Experts of a small language model.
Experts: 160 quick GELU neurons an expert, a sigmoid router, a shared expert of 320 neurons.
Below are experts of layer 2 (counted from 0) of a mixture-of-experts language model. Rows are named down (a neuron's output weights, with its number) and show model dimensions 0-191. Each number is 128 + 24 x the weight over its row's rms, rounded and kept within 0 to 255.
Before each expert's rows: a language model's description of what the expert responds to; "raises" lists some tokens whose logits its average output raises strongly, later layers aside. This comes from a sample of Wikipedia text that the model never trained on.

# expert 55
What it handles: Line breaks. Newline characters ending table rows, list items, infobox lines and paragraphs before headings.
raises: "\n", " are", " have", " respectively", " (", " include"
down1 [129 126 154 147 140 148 177 109 114 134 164 127 129 110 131 132 114  95 178 119 149  95 110 113 114 113 160 131 144 123 180 126 104 167 122 122 136 148  94 194  98 164 105 155 132  92 131 162 125 153 114 162 104 135 113 124 115 104 129 159 167  95 155 126 156 134 111 142 100 143 135 132 117 161 120 153  53 122 191 140 113 120 165 117  97 123 130  77 118 144 153  86 117 135  99 127 119 124 143 128 118 120 155 177 108 122 135 155 110 159 119 138 112  97 152 138 111 128 142 104 149 155  69 124  86 112 136 155 155 135 114 136 134 160 149 127 159 103 115 114 132 126 121 124 139 142 115 130 110  94 131 101  73 158 177 138 102 120 165 116 123 145 115 110 143 107 124 110  81 129  91 123  97 144 119 124 153 114 169 134 100 117 142 141 140  93 103 133 141 102 102 171]
down2 [143 140 113 170 119 116 141 130 148 141 167 113 145 136 144  86 104 133 109  99 155 157  80 108 110 120 161 147 123 152 110 144 139 127 117 149 133 151 179 139 132 129 128 130 129 120 145 138 121 129 137 148 130 109 118 151  98 132 148 160  87 151 159 134 124 121 155 166 120 175 137 100  90 117 148 167 118  77 119 123 141 163 121 157 142 178 129 178 126 121 146 118 164 112 148  92 130 104  97 115 146 166 125 134 134 107 124 131 128 140 148 118 115 142 128 150 100 140  98  96 138 132  97 129 138 132 123 151 109 129 121 124 137  80 115  54 153 107 120 119 121 146  88 113 121 170  84 124 139 142  81 149 159 112 123  86 112 163 174 180 148 116 116 118 132 137 102 100 185 144 140  90  88 109  84 164 123  96 102  95 101 112 104 126 122  78 112 139 161 154 130 107]
down3 [148 136 133 119 132 183 117 153 133 152 112 105 143 136 142  96 142 110  92 115 146 133 153 118  89 130 117 144 167 144  89 112 168 136 142 115 101 147 120 118 112 160 137 151 119 113  83 146  91 140 124 132 127 117 132 154  88 128  91 124  90 128  92 101 146 145  58 130 149 123 145 123 121 161 106 121 107 123 102 139 149  61  99 142 146 138 126 152 126 106 194 157 152 124 151 139  77 139 109 106 182 143 104 109 180 130 149 121  90 145 121 102 164 111 118 129  96 133 133 108 105 171 113 117 120 127 109  96 101 125 150 180 138 137 180 142 119  85 119 107 123  77 122 113  89 116 125 131 136 117 116  88 151 172 159 141 151 179 128 133 129 149 153 139 123 162 123 106 151  98 134 121 150 138 119 120 132 126 145 125 109 104 107 185 149 125 117 151 146 126 136 133]
down4 [142 132 108 133 136 123 146 160 166 127 121 140 118 126 112 128 104 114 180 104 140 144 144 134 141  57  89  99 116 149 178 142 116 112 103 142 206 132  99 138 107 111 121 112 125  96 109 198 109 117 136 122 144 125 174 135 152 159 123 138 155 122 145 103 102 121 123  79 128 134  95 111 144  85 115 160 133 128 108  76 150 114 108 102 125 132 149 144 123 170 152 117  82 134 133  74 104 116 134 139  79 155 112 131 114 129 134 132 108 173 145 151 126 163 132 129 148 157 147 126 131 124 141  99 121 115 117 156 113 129  99 142  85 115 135 112 136 150 135 100 125 142 142 136 133 171 153 119 116 129 136 139 147 176 131 102 173 145 104 114  65 134  93 153 121 112 129 135 100 150 145 116 115 142  74 150 124 127 121 162 174  96 166 108 111 119 103 145 147 143 103 127]
down5 [107 133 146 150 149 102 132 117 147 141 119  71 158 127  77 191 107  93 193 148 157 109 122 148 107 136 122 140 123 124 180 109 163 124 119 123 124 126 156 108 134 135 133 141 126 106 140  92 131 108 135 119 132 117 138 155 124  97 142 142 120 143 145 110 115 140 112 132 115 159 120 138 132 106 135 124 103 189 109 166 137 150 154 187 117 157 140 129 101 114 120  72  84 150 142 151 110 157 116  82 138 121 131 134  88 130 108 121 125 135 122 106 158 140 133 123  95 113 172 136  89  95  78 122 114 130 140 146  89 132 108 129 157 164 140 109 127 100 102  98 137 128 110 153 126  94 109 139 122 155 114 141 128 105 137 174  64 158  85 161 145 120 136  58 115 131 147 116  88 122 149 108 179 133 130 134 107 140 176 110 131 125 122 152 129 155 138 118 147 124 154 134]
down6 [117 127 140 145 169 140 133 120 153 102  85 110 185 111 110 122  98 101 109 151 109 123 141 159 135 117 162 162 128 104 120 124  93 142  84 157 145 126 106 103 131 131 137 113 100 135 144 157 105 111 114 162 123 154 130 125 158 146 192 107 130 183  80 112 143 134 130 131 119 136 115 105 113 124 138 105 104  99 126  83 121 141 108 119 148 119 144 162 119 119 140 165 140  74 129 109 132 139  86 154 136 155 117 150 166 131 167 120 120 112 114 136 119 118 132 105 122  98 132 117 117  87 139 158  95 136 150 102 105 112 159  77 108  97 113 100 113 113 137  57 132 135 105 131 147 135 113 145 143 139 150 142 186 121 125 174 128 103 100 126  80 148 154 151 117 139 163 154 143 128 160 113 107 143  71 167 147 115 147 172 125 142 109 142 132 106 107 167 165 165 131 130]

# expert 58
What it handles: Line-start list hyphens. Hyphens opening list or infobox lines like "- Operator:", "- Genre:", plus hyphens joining compound words such as Mid-century.
raises: "al", "ed", "\"", "ful", "un", "im"
down1 [151 130 147 155  62 119 145 141 131 101 103 127 143 122  95 165 131  98 152 142 123 147  97 149 113 107 104 114 105 168 124 129 144 117 165 135 101 127 127 134 111  76 113 134 100 122 145 132 147 125 116 143 117 113 164 145 121 142 116  84 113 102 156 121 148  92 140  90 135 134 150 151 115 105 160 111 194 153 132 129 114  75 131 119 165 116 131 105 143 122 102 153 125 102 148 143  75 130 185 112 152 152 109 149  93 168 108 152  97 105 130 152 156 110 117 129 168 138 116 150 133  95 116 125 104 152 140 126 167 124 118 146  68 137  99 128 106  95 133 142 149 127 182 128  56 116 148 102 111 115 152 111  94 141 115 105 121 189 141 123 115 146 109  86 134 126 159 106 174 133 169 125 105 129 139 132 138 127 169 144 137 148 117  97 116 137 146 145 111 123 160 134]
down2 [ 91 153 108  94 137  62 147 175 146  97 101 107  99 102  98 119 123 139 154 102 148 106 150 143 122 114 141 111 148 158 130 118  82 154 144 119 106 131  99 142 125 140  95 142 126  87 118  96 105 166 138 174 188 125  78 116 133  94 124 147 119 145 131 138 121 145 109 113 154 129 161 145 149 146 100  84 129 134 153 119 113 115 127 143  99 116 146 146 104 151 145 146  98 125 113 106 139 166  79 170 115 122 115 109  88 130 154 135  99 164 137 140 145 119 196 159 137 111 122  96 115 117 111 176 146 121 167  94 163  93 108 117 132 116 111 135 100 150 126 147 130 114 129 144 142 120 172 145 131 134 171 133 132 130 159 110 132 130 159 137 105 146  89  92 143 131  95 172 183 154 122 118 147 111 137 123 152  94 151 126 131 118 103  99 130 155 112 124  98 172 126 129]
down3 [123  81 142 122 137 112 108 173  87 158 116 111 119 110 125 154 142 129 161 145 110 117 133 166 108  96 108 126 124  92 162 150 128  60 132  67 114 131  96 146 125 147 112 147 121 140 123 140 113 124 141 166 105 104  98 130 104 132 159 105 115 133 111 116 125 142 151 165 137 114 116 137 145 128 115 106 104 145 132 158  97  88 166 139 132 114 127 129  86 160 141 149 161 147 111 126 139  89 100  77  88 146 133 154 124 150 174 165 127 164 113 132 131 144 128  83 111 153 170 123 100 154 152 162 149 162 140 133 148 120 135  85 171 117 131 127 133 146 119 117 132 131 167 138 177  68  88  99 142 125  94 129 159 114 143 102 136 106 112  91 124 156 145 142 104 105 121 136 148 161 163 119 134 122 147 126 170 139 132 102 162 119 138 163 116 113  84 150 137 133  85 102]
down4 [156 147 143 150 154 108 170 112 145  92 129 128 135 156 136  72 127 148 177 109 119 125 146 128 104  91  91 127 140 117 156 113 108 105 133 124 129 153 123 152 143 124 111 132 164 111 121 125 130 103 151 115 105 129 150 125 105  84 138 137  98 129  99 106 162 148  81 172  98 127 119 177 117 154 125  81 128 125 133 115  77 138 101 117 119 108 172 131 114 120 122 144 142 160 108 107 103  95  94 140 103 139 144  85 163 145 143 156 144  84 138 106 126  85 127 123  97 121 136  96 130 115 191 154 150 161 140  81 144 160 139 156 154 124 162 147 121 172 130 143 137 141  89 124 125 122 101 104  78 145 130 125 134 175 143 126 137 141  88 129 107 133 179 124  94 119 103 135 146 137 158  73 129 114 128 201 113 135 106 112 159 115 126 127 115 136 126 142 144 150 147 117]
down5 [166 139 144 199 167 143 151 155 179 166 139  93  81 138 155 103 164 139 126  99 109  80 105  70  98 119 110 109 133  82 122 156 109 146 132 116 130 136 124 159 130 117 132 127 115 118 130 156 138 140 153  79  95 144 139 159 117 162 102 116 120 125 157 144 136 117 151 141 139 130 160 113  99 110 134 126 126 125 131 177 112 114 125 129 125 136 127  93 119 144 122 172 145 139 151 124 151 153 138 138 137 127 119 158  99 145 116 181 124 126 103 137 151 130 102 168 129 150 142 149 121 126 120 130 112 109 102 109 128 147 135 110  96 138 126 117 138 108 119 153 103 120 124 166 107  91  94 103 129 112 124  73 127 118 122 133  86 146  82  82 165 109  67 102 138 192 112 126 108 130 114 123 135 145  85 134 164 133 118 124 116 167 103 142 165 112 136 104 125  77 150 156]
down6 [168 138 115 122  97 129 124 103 123 120 108  98 109 123 131 154 138 149 126 121 116 146 133 123 144 119  68 108  96 114  86 142 128 138 102 122 171  96 133 115 138 127 140 140  96 109 111 124 151 105 165 107 147 144 180 127 134 109 128 140 117 128 166 169 116 165 157 155 140 155 126 144 130 181 105 120 124 104 105 144 115 154 140  42  75 121 134 129 122 176 132 153 132 152 139 114 109 113 150 130 158 104 134 163 110 125 113 142 142 163 119 133 117 159 134 122  97  76 129 172 110 142 163 134 128 131 117 134  77 166 138 138 136 124 144  91 104  98 103  98 114 120 145 171 100 107  78  86 139 142  88 113 130 137 145 149  94 141 156 148 159  87  63 111 146 141 122 153 162  98 136 122 120 102 165 130 147 151 117 122 134 115 162 109 170 128 149 111 133 134 154 116]

# expert 27
What it handles: Line breaks. Line breaks after sentences, = Title = headings and ==Section== headers, often doubled before lists or "See also".
raises: "jun", "\n", "land", " (", "table"
down0 [126 106  99 129 113 112 126 152 124 105 136 114 141 149 136 146 143 108 153 145 118 147 136  62  91  93 142 147 120 170 124 149  84 112 134 144  94 114 130 164 114 149 110 138 129 138 139 126  96 136  82 133  96 122 161 152 130 136 125 154 115 112 118 129 125 149 163 129  68 103 126 125  68 126  84 135 145 132 125 116 101 132 153 139 171 128 102 130 119 160 144 126 137 126 140  90 115 131 180 131 134 141 121 112 174 119 138 180 107  98 120 145 110 149 127 114 115 113  99 112 153 146 155 140 128 125 163 106 116 157 158 119 106 155 127 110  92  93 122 135 104 125 108 136 154 134 142  96 105 142 141 143 176 142 172  92 134  85 102  84 153  80 171 155 135 139 114 135 180 158 124 181  75  89 119 136 148 113 126 152 112 118 100 117 120 166 145 180 140 152  94 134]
down1 [121 123 129 126 107 121 124 145 153 176 119 160 114  75 101 121 113 134  93 123 115 149 140 158 167 127 141 152 176 135 139 107 120 120 143 130 132 115 152 141 167 158 126 150 108 111 128 136 142 143 174 100 132 124 150 110  96  84 129 103 124 157 162 154 115 100 150 135 132 141 132  92 177 161 142 125 142 111 122 120 126 154 125  65 185 149 107  65 146 121 160 138  99 161 143 112 153 120 122 167  98 157 116 108 170 129 119 155 127 139 122  80 144 173 126 110 148 113 123 119  93  99 121 121 119  62 154  95 135 130 101 103 105 139 100 135 157 120 118  75 170 111 151 144 124  88 148 122 119 153  96  80 126 121 141  95 132 136  96 115 130 113 151 106 110 104 164  84 143 141 142 104 158 131 140 122 112 124 113 137 137 107  97 132 132 134 137 131 181 116 163 111]
down2 [131 124 137  87 105 121 116 111 143 135  90 130 159  87 148 122 145 154 108  88 136 101 122 153 129 134 140 105 151  95 121 162 105 135 145 143 113 111 123 157 109 110 131 106  88 102 122 134  78 126 120 113 102 134 154 117 120 100 166  80 135 152 158 103 131 161 118 106 139 123 196 121  94 151 166 141 157 163 127 156 165 117 100 106 199 140 132 130 133 132 118 106 117  92 147 104 123 144  97 143 154  96 127 135 117 146 144 121 124 207 128 120 115  99 149 152 128 110 147 198 156 134 125 137 141 143 143 149 115 157 128 159 140 100  97 111 122 139 125 188 152 125 138 105  94 147 137 101 134 139  87 153 128 120 160  80  91 173 144 108 122 153 129 121 124 159 128 156 111 114 157 147 122 142 137 112  74  99 117 124 148 119  79 125 122 139 137 145 119 105 102 118]
down3 [100 124 114 120 129 105 112 176 123 149 151 142 119 135  94 151 141 158 125 126  96 141  98 127 140 151 112 127 119 151 136 152  69 139 104 123 123 143 131 134 166 113 123 119 143 117 155  95 188 102 127 129 139 104 119 127 116 129 157 101 115 118 165 102 143 132 105 128 125 112 173 157 187 142 159 113 131 100 160 119 142 113 123 127 137  79 132  79 127 150 136 142 117 117 129 112 126  77 136 128 144 166 153 188 111 121 119 157 172 188 106 122 135 110  89  98 130 110 139 132  98 169 131 123  91 103 119 108 122 138 163 180 138 129 109 163 168 133 132 125 114 153 114 115 122 157 139 126 173  84  64 103 170 150 114 124 146 151 140 133 158  97 148 147 111 140 114 112 130 135 112 131  64 133 121 132 131 105 123 147 126 111 145  97 121  59 153 112 101 114 120 112]
down4 [123 116 157 142  97 107 148 122 112 130 120 102 108 115 119 120 161 136 108 119 173 134 190 145 101  98 129 139 122 152 106 133 112 107 113 148 144 111 122  96 125 149 125 174 122 128 157 122 143 103 121  97 114 120 128 121 143  98 132 137 127 145 137  76 118 141  94 136 106 139 110 138  89 150 114 134 116 135  84 107  80 146 160 109  93 146 145 139 118 133 122 100 137 116 134 161 127 160 146 155 105 153  94 136 141 103 116 112  97 131 150  95 115  94 117 150 156 161 131 119 109 179 185 111 101 126 116 155 165 114 135 126 113 161 160 118 107 145 165 124 172 126 140  69  99 100 167 175  96 139 153  90  69 176  92 139 109 146  90 139 139 109 149 135 113 128 186 104 135 174 105 112 137 106 125 122 178 153 141 103 128 148 160 130 128 132 144 104 133 132 160 156]
down5 [138  80 139  88 158  93 181 124 138  98 157 118 134 150 192 135 169 158 131 117 105 115 149 135 125 161 128 117 131 155 103  82 116 154 145 150 120  95 127 124 103  99 116 114 119 133  82 127 161 162 126 107 108  99 102 153 194 121 124 163 141 103 125 138 140 115 119 139 127 117 200 124 125 110 103 110 152  72 123 112 114 161 129 127 113 102 135 150 151 116 139 121 149 135 146 111 123 126 144 119 180 134 146 167 137 180 140 127 121 148 134 130 126 128 116 122  72 138 147 141  76  74 125 109 149  82 121 150 146 173 132 118 128  92 145 134 134  96 122 150 134 163  79 144 168 131 119 113 145 157 110  90 149 115 127 124 144 158 113 106 149 153 153 136 118 125 108 141 128 132 133 125 114  75 101 105 102 134 121 119 112 110 145  68 132 107 118 122 147 124 134 151]

# expert 63
What it handles: Table cell spaces. Space tokens right after a table pipe or colon, starting cell values such as years, numbers and names in data tables.
raises: " Awards", "):", " mm"
down1 [120 126 170 122 129 119  81 176  99  96  84 121 166 166 158 137 135 138 119 148  90 100 105 128  88 202 177  77 153 131 140 127  84 105 140  94  99  79 111 120 164 119 124 138 136 132 176 123 141 105 143 165 111 130 110 113  96 158 144 123 121 123 137  90 130 127 172 146 143 184 162 142 141 118 125 137 149  98  93  98 112 144 150 137 107 113  82 135 179 156 142 136 118 167 133 105 138 112 151  91 146 138 111 113 143 182 130 101 158  92 156 151 141 116 139 176 126 106 119  84 112 120 118 140 132 102 131 129 118  94 113 114 143 114 149 109 132 149 145 104 186 131 111  94 152  97 150 108 133 136 111  94 158 125 144 119 137 134 142 167 112 137 125 124 134 120 124 102 116 103 152 104 133 116 146 121 151 146 143 154 104 141 102 122 131 127  99 125 110 120 131 128]
down2 [122 114 140 196  96 138 118 138 111  98 126 100 151 136 123  93 185 133 180 110 113 133 108  84 115 144 142 134 132 139 122 126 124 142 151 119 133 128  80  98 160 135 113 142 110 108 156 155 114 108 114 143 142  88 110 163 149 151 135 137  90 103 112 142 113 106 134 109 146 127 156 128 103 108 125 151 118 146 138 124 126 107 126 140 136 130 125 125 119 150 126 122 156 102 158 131 127 131 159 137 145 132 107 170 110 109 128  83 108 147 109 133  88 133  80 143 123 105 187 111 143 181 151 136 126  96  85 135  88 138 168 130 115 121  96 119 103  69 139 181 122 133  63 131 157 130 100 107 160 154 153 128 139 154 145 131  96 111 147 136 144 110 148 190 123 122 161 147 162  89 132 174 127  88 100 126 175 122 138 129 113  91 128 120 145 151 105 160 135 142  95 130]
down3 [112 109 117 102 109 134 117 126  90 115 123 131 132  85 148 184 101 125  84 103 152 114 142 112 134 140 144 146 162 136 163 121 130 132 141 135 129 141 159 100 110 158 145 140 160  74 109 133 140  99 114 170 117  95  98 108 113  74  85 126 108 114  97 170 166 118 137 101 123 133 143 105 128 108 156 157 161 133 138 168 148 102  94  97 126 174 159 117 115 116 166 106 135 143  70 119 154 145 107 182 133 141 112 111 132 140 168 125 155 145 131 112 127 139 135 161 120 140 124  84 144 105 140 153 151 136 136 132 159 164 141 121 110 147 117 138  84 122  92 140 133 128 151 115 149 164  63 101 140 131 103 140 166 145 152 142 126 139  84 117 130 112 155  95 140 139 128 116  77 104 102 137 105 146 127 132 114  92 155 123 162 109 179 128 154 127 154  90 114 135 103 105]
down4 [189 138  86 148  86 118 185 114 155 118 120 120 128 138 137 142 172 117 162 131 118 124 162 151 123 112 117 100 152 114 153 112 105 161 120 140 117 167 126  79 139 143 139  94 123 153  98 133 114 120 116 126  88 123 127 130 166  92 126 117 137  95 164 159 139 114 147  92 104 122 130 115 142 103 140 109 123 157 104 114 112 171 155 113 140 110  97 135 150 115  99 130 136 105 116 141 133 145 121 141 125 175  86 163 102 163 115  91 131 127 146  82 136 135 159 145 125 150 123 128 152 144 144 120 113 151 170 129  82 101 117 130  95 122 118 135 147 135 124 120 131 123 141 122 134 107 105 111  94  92 134 113 148 137 115 111 101 157  81 139 142 116 136  97 134 203 165 140  98 158 175 116 123  88 124 134  95 136 105  76 140 177 160 126 142 175 130 111  93 117 167 160]
down5 [126 119 149 117 109 152 124  98 147  90 123  97 130 144 110 134 150 128 110  96 135 184 152  89 132  87 140 122 120 152 124 151 122 167 126 144 112 149 135 143 134 171 130 136 131 116 101 122  85 118  84 106 125 160 118  97 149 125 141 159 130 141 129 132 109 109 105  95 184 138 125 105  73 140 175 127 168 163 141 143 142  91 129 100 124 150  89 155 163  97 118 125 132 122 160 154 171 134 136  60 157 164 173 121 134 137 101 145 120 138 154 126 108 147 120  77 146 139 141 116 132 134 141 119  99 111 135 120 137 127 166 184 121 127  92 161 129 121 130 140 181 125 102 154 143 107 142 157 153 120 114 119 159 116  99 132 110 117  93 108 131 121 162 142 158 173 110 127 102 133 137 153 125  79  95  94 110 133 127 153  96 134  67 142 110 110  95 116 135 113 124  96]
down6 [133 160 117 162  90 124 160 134 141 105 177 157 117 118 160 135  98 135 115 143 133 150 107  90  50  92 136 109 119 128 131 126 163  97 136 147  99 155 139  95 114  96 158 114 106  82 127 185 108 166 132  78 141 146 154 157 100 110  86  91 118 108 123  99 142 122 123 151 144 128 127 114 122 106 152 129 126 119 122 139 111 112 150 102 136 131  93 148 130 134  81 111 122 135 108 162 124 184 123 135 170 135 156 105 108 121 161 165 133 112 137 113 114 126 162 106 143 151  89 141 138 113 159 114 189 151  98 103 119 127 120 141 144 129 139 127 123 120 148 132 120 127 119  96 173 176 139 104 126 100 172 160 134 136  91 119 143 118  98 149 137 136 108 166 107 163 142  96  96 128 130 118 123 129 126 134 100 115  92 126 158 134 176 111  84 150 142 101 140 128 151 166]

# expert 47
What it handles: Inner digits of numbers. Second and later digits of numbers, especially the 9 and 0 in years like 1996 and 2005, also times and ISBN digits.
raises: "der", "par", "bra", "per"
down1 [ 95 128 119 121 143 152 130 146 123 123 109 123 146 163 116  96 123 109 136 120 118 147 154 118 104 130 131 126 151 123  87 136 160 144 139 130 155  96 147 166 143 122 146 139 107 152  91 137 108 137 127 150 125  84 123  95 117 110 153 126  96 108 134 125 152 105 118 120 147 121 112 186 111  91 109  50 157 127 106 157  98  92  98 138 131 125 102 146 133 145 133 135 106 112 103 120 148 194 104  83 115 158 135 135 118 156 119 160 132 155 167 126 103 104 112 126 146 121 129 112 167 163 162  91 130 142  71 120 121 118 139 160 176 167 135 122  99 161 133 135 160 123 163 148  92 142 102 116  92 121 141  94 126 101 149 115 110 113  56 104 171 111 116 166 139 122 136 112  91 125 151 147 106 156 162 123  96 129 149 160 140 146 112 187 115 129 144 168 147 121 133 126]
down2 [125 113 125 155  81 127 143  85 140  87 119  86 145 130 155 104 136 132 164 156 118 103 162  71 180 161 140 122 159  97 156 132 129 128 112  97 161 123 125 138 102 127 112 118 103 159  77 128 121 122 132 146 108 152 151 134 112 112 153 146  77 125 118 138 126 123 143 173 113  79 112 130 139 112 104 140 182 117 136 117 160 119 171 154 189 146 138 140 155  96 144 135 140 139 111 130 142 143 144 128 145 115 131 136 162 104 114  93 122 115 145 119 126 123 119  68 107  75 146 105  87 129 118  94 126 157 124 106 114 148 139 118 109 165 145 126 119 148 138 184 124 124 144 114 140 147 142 146 121 104 158 114 126 130 122 200  94 120 145  95 107 121 134 168 179 126 149 144 128 121 113 137 126 110 152  93 123 158 136 123 121 112 110  77 162 140 134 119 126 106  78  96]
down3 [138 146  88 120 143 116 114  91 136 132 131 138 140 136  87 100 120 135 140 109  82 137 114 123  85 138 123  97  98 167 127 149 128 112 116 101 157 112 136 121  85 122 142 131 124  94 169 116 144 111  82 134 127 125 156 153 131  99 150 134 145 124 139 147 132 120 140 110 110  86 141 170 115  72 125 179 150 125 162 152 179 127 161 151 123 139 162 106 136 132 154 162 162 150 122 133 139 146 126 158  81 185  78  93 120 109 152 107 108 126 148 123 116 130 132  78 103 130 109 134 111 127  78 108 107 138 157 134 126 118 115 140 122 160 131 112  91 146 148 144 134  93 134 123  95 125  97 128  80 104 117 115 186 146 171 164 164 117 151  87 145 163 112 172 153 158 173 120 135 101  88 127 136 102 154 129 119 103 143 129 153 148  99 130 160 124 121 113 151 124 119 156]
down4 [ 96 134 119 159 103 116 171 121 112 135  66 115 119  80 160 101 136 134 136 120 124 101 132 166 128 122 100 123 146 143 126 171 125 102 103 129 121 131 154 163  70 127 143  75 130 120 147 106 152  84 132 129  82 154 155 131 129 121 140 169 143 155 165 131 103 147  92 105 118 138 145 130 122 163  61 136 127 131 104 139 134  97 127 134 103 188 134  64 128 169 144 138 130 121 125  80 127 113 105 132 144 121 145 148 116 118  72 148 166 125 133 130 153 150 138 133 179  89  99  86 111 121 145 105 157 121 116 101 120 113 105 130 157 148 114 124 147 160 143 166 131 143 150 151 121  97 120 141 161 110  56 112 103 165 151 175 128  99 160 104 135 115 129 159 146 103 132 126 131 123 135 134 129 129 127 138 130 127 117 123 150 144 110 146 180 141 126 140 119 120 121 108]
down5 [106 142 159 124 131 168 146 131 157 161 140 116 155 110 103 134 182  98 109 106 120 126 115 147  94  75 172 156  76 189 120 166 132  85  79 125 131 132 125 119 141 123 147 142 126 141  89 152 141 142 118 179 152 160 140 167 157 109 109 130 112 108 162 157 125 114 100 120 124 146 118 137 104  94 110 127 118 153 129 111 139  97 135  71 147  83 107 113 149 106 105 114 141 117 153 115 150 109 152 134 134 149 141 115 124 153 100 131 160 136 152 146 119  95 156 107  95 142 117 114 143 113 111 105 144 126 119 156 144 141 130 146 163 108 122 140 110 181 105 137 110 147 103 123 138 161 122 126 143 112 143 153  82 121 159 128  91  87 144  99 129  89 133 124 165 135 159 159  92 164 104 132 113 135 144 118 100 126 176  83  91 138 147 108  90 123 140  90 116 158 133 107]
down6 [129 132 125 128 159 120 100 110 188 123 143  89 123 136 176 114 149 122 108 109 145  75 136 109 152  75 141 141 129 149 123 167 124 159 135 158 113 113 125 132 103 141 144 160 115 105  85 143 143  75 120 167 153  75 124  99 108 153 117 169 155  89 127 149 122 137  96  93 102 136 119 108 159 157 113 130 140 127 177 169 124 150 162 139 114 147 103 123  95 180 122 137 119  91 149 104 127 144 134 140 144 133 121 175 128 129 108  97  86  87 153 151 129 125 118 113 156 108 102  98 141 104 144 114  82 124 125 134 132  78 144 131 156 165 128  59 102 154 107 141 159 122 145 122 128 136 141  89 154 132 103 148 123 108 121 132 133 133 107 117 157 110 144 158 168 169 130  96  87 137 134 134 142 152 161 112 134 133 144 110 110 123 168 141 124 126 118 147 109 123 118  86]